{
  "d_shared_expert": 384,
  "n_groups": 4,
  "lr": 0.000785,
  "batch_tokens": [32768, 65536, 131072],
  "steps": 4204
}
Below are experts of layer 4 (counted from 0) of a mixture-of-experts language model. Rows are named up (a neuron's input weights, with its number) and show model dimensions 240-287. Each number is 500 + 50 x the weight over its row's rms, rounded and kept within 0 to 999. Numbers have three digits each.
Before each expert's rows: "gets" lists some tokens that make up at least twice as much of what it gets as of all text. This comes from a sample of Wikipedia text that the model never trained on. Tokens count by the router's weight.

# expert 4
gets: "and ", "or ", "ation ", "ers ", "er ", "& "
up0:391473572493537462489469477526478555551478494431478484465532549616570469486423440443540499481423495538520389464562480485546513501465472516535554
up1:456535440449452436485582579417514501384498486423544561406518438453588505390561467547608554535455591547436429383522468437497432608535527406506412
up2:553471518541549522459475454483503553443471491538536452529558432487475415422451564493579441516477495418385505480495507560462507520424466519487558
up3:547556518583519564448423421449515430553452508514547515526415500433536520510496553608519506515526558534577487505442499414523443529529550508521550
up4:460458494589503560532523491475506435420495559431538542520422494568512623566497500547459495447518472551454476505438522566539468489429461535494516
up5:520490490502461509552494509479434473620518515569516466518435555514479487503504503445473531433426582447557532450539449509496466458454571434506584
up6:523487371492382419477412456523446405497482416478521559455542546538494440457434498472536412585447556544459530526507498475487560478461522488490566
up7:518492483383496452535475516456496551500551476476592547546570485592462497507457477575522482519474568550465456546528514448549528599519486592466474
up8:498445390490420447534450486549510569581561643446458464437510509530464581619471514506418550528521511521518454485491496556447474473550486505436541
up9:443507594594483408478602457541517457439469565466539555457463522517460529472501480533447494487476482450484479511536504499514492476475519534447506
up10:488444585449456523452533473503493496499514521467526532580401424453511536487568504460488501567415472454459531547493553472404498617511517487554485
up11:438507455521536496466567450488432555489452536482431547435442561484427546541522445491491435540485544614530490440471412451553459447574536521438536
up12:458511518586527480456434532513471570503411480576454480555495490433538450460513479492480549615465524439483492443447511448486521399611458478421461
up13:433481492537513511485521456455546571473515521530431503592385448494429450547529495536552565461502521514466433569519507454437488497471567515496468
up14:525406448556517461541542561427522475469540519505596505551526456480453509522604565541470517505506512492527513559421475456446455563532535546452486
up15:543443460546563530438457480515482495434441398484502566558430550488529501472485610451480435529567446427495540480461423526482543507539486496491504
up16:497550526542387547478526461450566488488399489524457439492551428505445533557515481481495503553483528508425546529648504526576540551502496470561607
up17:489440474444494557509489475528461503436504519470534442570567521492515451474592406464416474531543536498521436512542486521525418533528541483505469
up18:453545477546436414495496517463483575474521515410509482531547384495544500493590489541460450517423507580436491496530412434505407541548446456519500
up19:467521481434440547490522500530559485425441538540457507467400515461557503436524572572604583469493417481483621386561568549538573486544412504483508
up20:502540496505457462520447523499534543504550527459499463458586468443456467450567498439477444463566538477505610443510475381450458618533545442557556
up21:484541460509454560526445524412460558473507469530553455451445439594572533469344468439417470494450572472482455556500461546437509500509593478466535
up22:446529469414507501559590429512391556567444484503442565520450498430473574511505469483483399481522560413518521557492435486498461488466561569489494
up23:458496521462485535443494455450398426482449524535435536453521461549443518488469525461502604521562552496555396469444486522566433558519517550442496

# expert 2
gets: "the ", "of ", "a ", "was ", "to ", "The "
up0:402467482569508396491520403471427446541388531484545477466476476469500568410508505526397429509446490441470598486363489502471506524508499556579451
up1:526469521462462548476466511522474522563487508460502549451442518511448462525480458462541498560522472423510343530437490502485533509517428587459518
up2:554466500540442545570501488527434440524586535533500494502561512458509509504460447512541544449540532557430500504422557578474498535532467474512534
up3:466536565510494612549440434459452428558468530461512449516530492544418480527377568508525409478444485512482500554506535575488501606568421500441538
up4:482521425527535479501442410539623466488373530418567470480434499555544504549490487504559477526473579476471545552597478569521515512536509518483428
up5:521538459468509388509521524453420427499572511499417412512485497436479484355570402557551430557500518551544492458446468461589523573438571526514521
up6:436528520364559423546407429513516526481587515486532484448530469480533504429500500432460473447539567530466355442538493573616415587510558503540568
up7:463625546492574437417513483503485545381489464579466486474542531468535485581457495467426410525486529507547521496504409501563514502511462532566558
up8:440463571481479617459535427520399587576511468494529498478471507558535539526601549545549473567481410474564570389466495525450599563504485570568491
up9:549493564584441532480498480556463507490564482501496527486540443413512597470473483511559500574464514477548499540457537550536536559551504489509529
up10:506431465552407568561540515494494491597506472581531456490514522551487506478484539418505552435481501543578526527554496507482405421443390468485429
up11:452575532541495545411527440548529479548542482502541570440482457473527557460469394445412550485417536446508554486482445490459522443496511475518514
up12:427541528529599494515505381480548503492501463464579591519469536474565438594534463497570510575579427504499470499404514538533541499521538381653503
up13:505558394519514385602445500489549599498499533548524564493470426402404490401480459588475460464476444446486474472456411556497502514502423472575458
up14:462453503484481479516427500536493449527574504456477484526434606540501470530508462577495494564592590586455500545564464445501582499458472480407426
up15:499469385519437541484512472451501528536345484532458491530478528441528438475554454482561501567467432459506400408624525568483570535514490524536424
up16:513580471539528426582469528554526514538503495435502483425427492486544486478489614579553496496528553464619520419550388558559429525530457462488571
up17:467483545458504514500598416520565553477464574521468563485441524438612558604429556528553501493445508403513578489523547547409503529423477425497502
up18:398477530502478575492520468521535531486484523471502489461591536420483420448537468504530554523504393533485542518431463566493403487424465475523429
up19:474412592618466585557535464450494463556491535547504591393448532530467472491509550420514417492485579475475473505526466502497562506531571554465447
up20:478515405557460368561544505633559626480545526555458483401481560463420536449440458513497401542458507495501471433475338460467454492525513480524506
up21:463474592526477454496449564520572503485351550486463462465566524470414503515434478507601426526446500504417437432556454496554462604529485544527525
up22:529464437467498493475554491462519518476474432554558523524540466498556401498477455506419528464514458461490451562460438541540566489533377526612478
up23:513501422586497531551503502497474490496494524419476500447453515521434450499569473403512531509412492472541531555553453542501511505451459493513545

# expert 6
gets: "\n", ", ", "\n\n", ". ", "- ", "."
up0:516521554509533488462502482528489604480495540513506478516464519579485458449496463507552586530461474507498474459377509471416469519514436589519576
up1:429459505523619469487533441489511474531452493449402505418524587471514438446466486461462578599495550494494420562513414514536516446529529476552457
up2:411520516530501512500533475547512595638483558520434480427520551455507556476441490501450509536447472581506610553501496540442464575540423520508475
up3:508554480476421434511532519446455536485483576520544531515496609513494474588488427603496516489488441486516515521504428521608499435527389493519368
up4:455444534568569539491437490467487529365475541580439570449547617509541455429539549493480410515524596489460485407583450557492469481547448497578493
up5:429518431517564536411546475640552580474509461541641469531442527455501556473534598418458465579487450540434492518550533520587492592525438540506481
up6:468491635499516622536488499524458481518485584496433524514476575456471422482532541515526439456543539546453510521600466514504555465485510575501494
up7:493436569532483444625540459555486551437503529630460568489419554503491576474550441383431460484500494570517453479485554446607444456619529494531466
up8:519557507494501461501503480516494483624449489484418530407434483481432550533457557478509499576410424409496590584540532465478400465441416538446568
up9:504473508464462459556418567486408455556618470513520473546560458450457520533488487523519429519527484495545537504551410526483498528625589565412546
up10:555502449525550497536551498502456487525501441425521584538517531454561511489474571577456430492459487432437513588419457479488552544479479556547519
up11:486587517501471477438385462551501571563461499501380494465489572486525508523475525466503516575490506481589621406495540524470451527655483583543454
up12:535410520428509472470468380453405535465644504529439557500476538508542568491544589421472541473535437494567516498520427525524507534493550486530575
up13:498464498434531479513510529528516510506527450409559475482620501416533459519470448403462450443508542509491558455565403548517443459539497494568568
up14:456446502532409472566582446484438492473497452566383495570529556496421439446507486431427492514439535569538488493494459470539401449527465484591479
up15:484505437498480454456567557461389595437522552517418379531472481542521506578434515444497419458518453520476506525562479552519424499500523523498518
up16:510560461510473503498530486449454494401502474492494535461621589415545538479445449354461410549435431482456534494555417474461484582420447547580491
up17:462549569537596565488550407533420498544414589577567438411597530512460545487528531449554518441548404506433542578418516484552527537522400469473540
up18:470519573524560500515544483524502562414438540474545544509536560553547537560611540489465498466563528524402469473551480494580476454520431450521554
up19:469534537530482525514517463476453509463579600450518550549523462532420565468517526572494388510457466466434465498537479449451499546422435562510485
up20:419488469505570465488561553517488488428421466416384508463520557426496503501527564472454520562496552545470503422544487546540535502543446476544568
up21:508457545536482561515445503472387520539552446506597582390437503528510538482502431504482552498489478550551470550470518536508539456556471485499526
up22:446487530431446479587509447558434472570574486496534584507459552479559513473476546545549449554464572540505579398537450493561453523556468510476536
up23:491490556444496494528462417435564527534570498450540471519485534478570495487450414500460513492428496497437523563461458603503477474511505481527466

# expert 3
gets: "2", "1", "3", "0", "4", "6"
up0:540378547511549554609539521495547508496543434519550561451555441515525548569517524461519502523508510439514603534445453607595490558497480460547433
up1:405510521538569494552487531456456491536479539474518520436566503459428410520462474462520459482531517328489445485474550545437422489476435479437513
up2:517412528422428483504437610530462545556485620558527522441429511484511496545391488493548446524373447407474597579407431503509521483537532515471517
up3:487505461386540425535515516565494559536488547539420456410491470535496479345457555578480490477529479562427494512563441611522380576553479510564551
up4:499488586549479457574583540503499479465582451654466627516481397509569548554484450426426484465491630444479540478455511522450533459531478455579573
up5:438454515514489523515626587510488481451493460451579541435452551490557526542577499487510503496526449472457544494457493613542405628542521624517444
up6:482566468490519551529477566502479560487529435488524499554471520582478580551510493542425532602477461523519557547552589546470576501461517527403459
up7:577504499432463455484549459581450592407469504414492558507434484445600545483506535514552508510520461477419470534520479480464421559427468472432516
up8:423568580521460566598550465400525525451490515481457510532466476454391478441533611424439460523514510503535553519574535476441398517538502609532401
up9:423533459469454508477411498501537518569471528495558516564530630496444495542403435426500450430498471514445475521489440481598488398561539493423500
up10:407565463469462597391480525550408511489479441509534515540513538505542576557437561417570548506419415482564471511471469540538531511441503485547496
up11:493620488499415621460459441466532567548535473499513546477415551545433460528435481552566537542399434479623518418500493472528596493521483413417473
up12:527438564523507547421541488476500541479482480508539444503441511383512514506572461468497463542545506531460508545434504475563457520508488493453453
up13:517594570566490595522577590447521507566514457577528477449513460493531478518629470544535488520514515538533556539425468470460572470441418414483420
up14:474474536458467450517459520478497488457556495475540611520513502495511472423497559570462479600457482492496469561519415502522528488449522485464390
up15:453564561469506499503490540586538557484465541396468536518447434538464425483477523517464446459448491495472540511513485396562485581560509539469480
up16:448421490532463538492512487564470541447433571518551502502547446553457580536467422552568471558549554507486467467421514548480506550442518526476515
up17:429581519552408468544509482475408500561556515556417552474439548493472502528566498443513445629449439476506546499525550475570483511501512443490491
up18:551468525596468448489526508532513581431368580444428452450521525549417525562518517468596555426420526464511476467544471501523547610495484560461457
up19:466415553543520474515443595474444462508491439552549543442496478481476462595462387480565494541533525455525533576487445483476495524590546525539537
up20:451467495414472523569532505551461432537529535404536513419504473474522545470450560444564475489470526480556503450481454547509513465497481497564502
up21:512456473551475438574532524531473518447513519518601551477501533582492439490633552492529523493517467430465477497492404437445421514476454514484519
up22:538532470468552452542501483512463519486517578508560467436496423478450461577449479451579532484438485541552396514509464423542448500504575431476555
up23:503436581454487457514541563489521524459598456541431506484560475511479547533549461466483505601525447504457498546437535533536491446388459613440539

# expert 5
gets: "| ", "in ", ": ", "(", "from ", "by "
up0:502559505496487523575566505529431549509512556472485444478596537459453427403441470555468485538374591436474582496506518552618519484522456494494463
up1:501462512521500489578468530482556502506536560512497567466513472451483397538496564438454508537448494478439472574425468475378488445581475452526522
up2:491510488542425500510450535530436498573488414537541444481535502418503519394415498493495510497507472523491598479529439516538441582550528569512460
up3:445372383495486523557490569398481516506448507418512468520441469586459493468393456450512453541504513504466463472514440544491490537536447592466499
up4:547565507461470479531563568485482535518532519534564511442506487493613450435524434506484481531462490617514526473507439541505526521488494530571484
up5:474479375452556567500494471414434469518478580543461484486493473442489580484499462575530435500425542530407451578518382507501419463528533417506447
up6:441465538587433524502536548437472575427415546551528494530510525551517493570507493502489491506470539427513554585495503605496531516481452526494432
up7:402493528571545548474596469601496447470569499571470442391524536436462472555537422443543577463512470473481572443536489490546455437522464429483558
up8:450548481504472508524512542523521532504556491555509512534483528468466443607468490476508496541457518468595473478573520375496509527491419433440453
up9:529495473492488501381458448520511537451513515487552507384475557447519478462430530523615497465475494512577566432522500447551410397425376582527470
up10:512431357445459317492561438500475452485351487413516568416509452499453461446516478506567501516464433413541460443472538622437469486434553539496542
up11:544447453404456372492596519480397516473550425533451492422540408500499574454595611544466431467482419423528506546420478528472477471483527620526471
up12:499491555528439537499555552535441544408418564455550490491561593497589465493533502463499455500503557568554489416552498547552427557543485515626505
up13:522473463566563509482487496505524450436452527430470493427423546536567581473446529492487400468509555464418480432538473547464428605552483404446530
up14:474555474452496412530445515575467483542486455555527565442461444493584536462577437481505418499509555539537491411461527495519468579494560480547517
up15:452391489535453549486433445420575487516373571539483590488518556514551424427559520565471503534530567512422562510442515518468388529461526458527423
up16:409530520532451472584547412443508513517549543554444580478539583529433460541570442516533461474510511597509479455470406451493374442428484518505522
up17:430400492478512596566534487440430522497496491526505515563427489469622513433401461599505543553511478524501556492467461423465520527535452481440466
up18:475529536489530544491564474559525569427520568523429536456512533474477589457529493533591494527389402457492482465474441480515478457479525498483560
up19:492406553529496418503601493468464482516490576544395519453451565444491478449397541438443465485481571499540540542469462573528539469615449468479537
up20:474474404509482453433534505464500456561400440453517560538500467492503471426508522465504486514538472447465551546534466590408535501503465478486526
up21:493471579547418401556580501492503530498487507545462474495434551455631470573501536457421560566541543444492445387451466448588447494573564452454518
up22:504453531483528538555497553497554587491564470502479521482411487542541628457471481333499486547497445523493435564469484526506477498522514444504515
up23:489513521435462458402472508541429410515506423493470483488551443502466489512384542603601559485553488476488509461462516470521480531528484425432457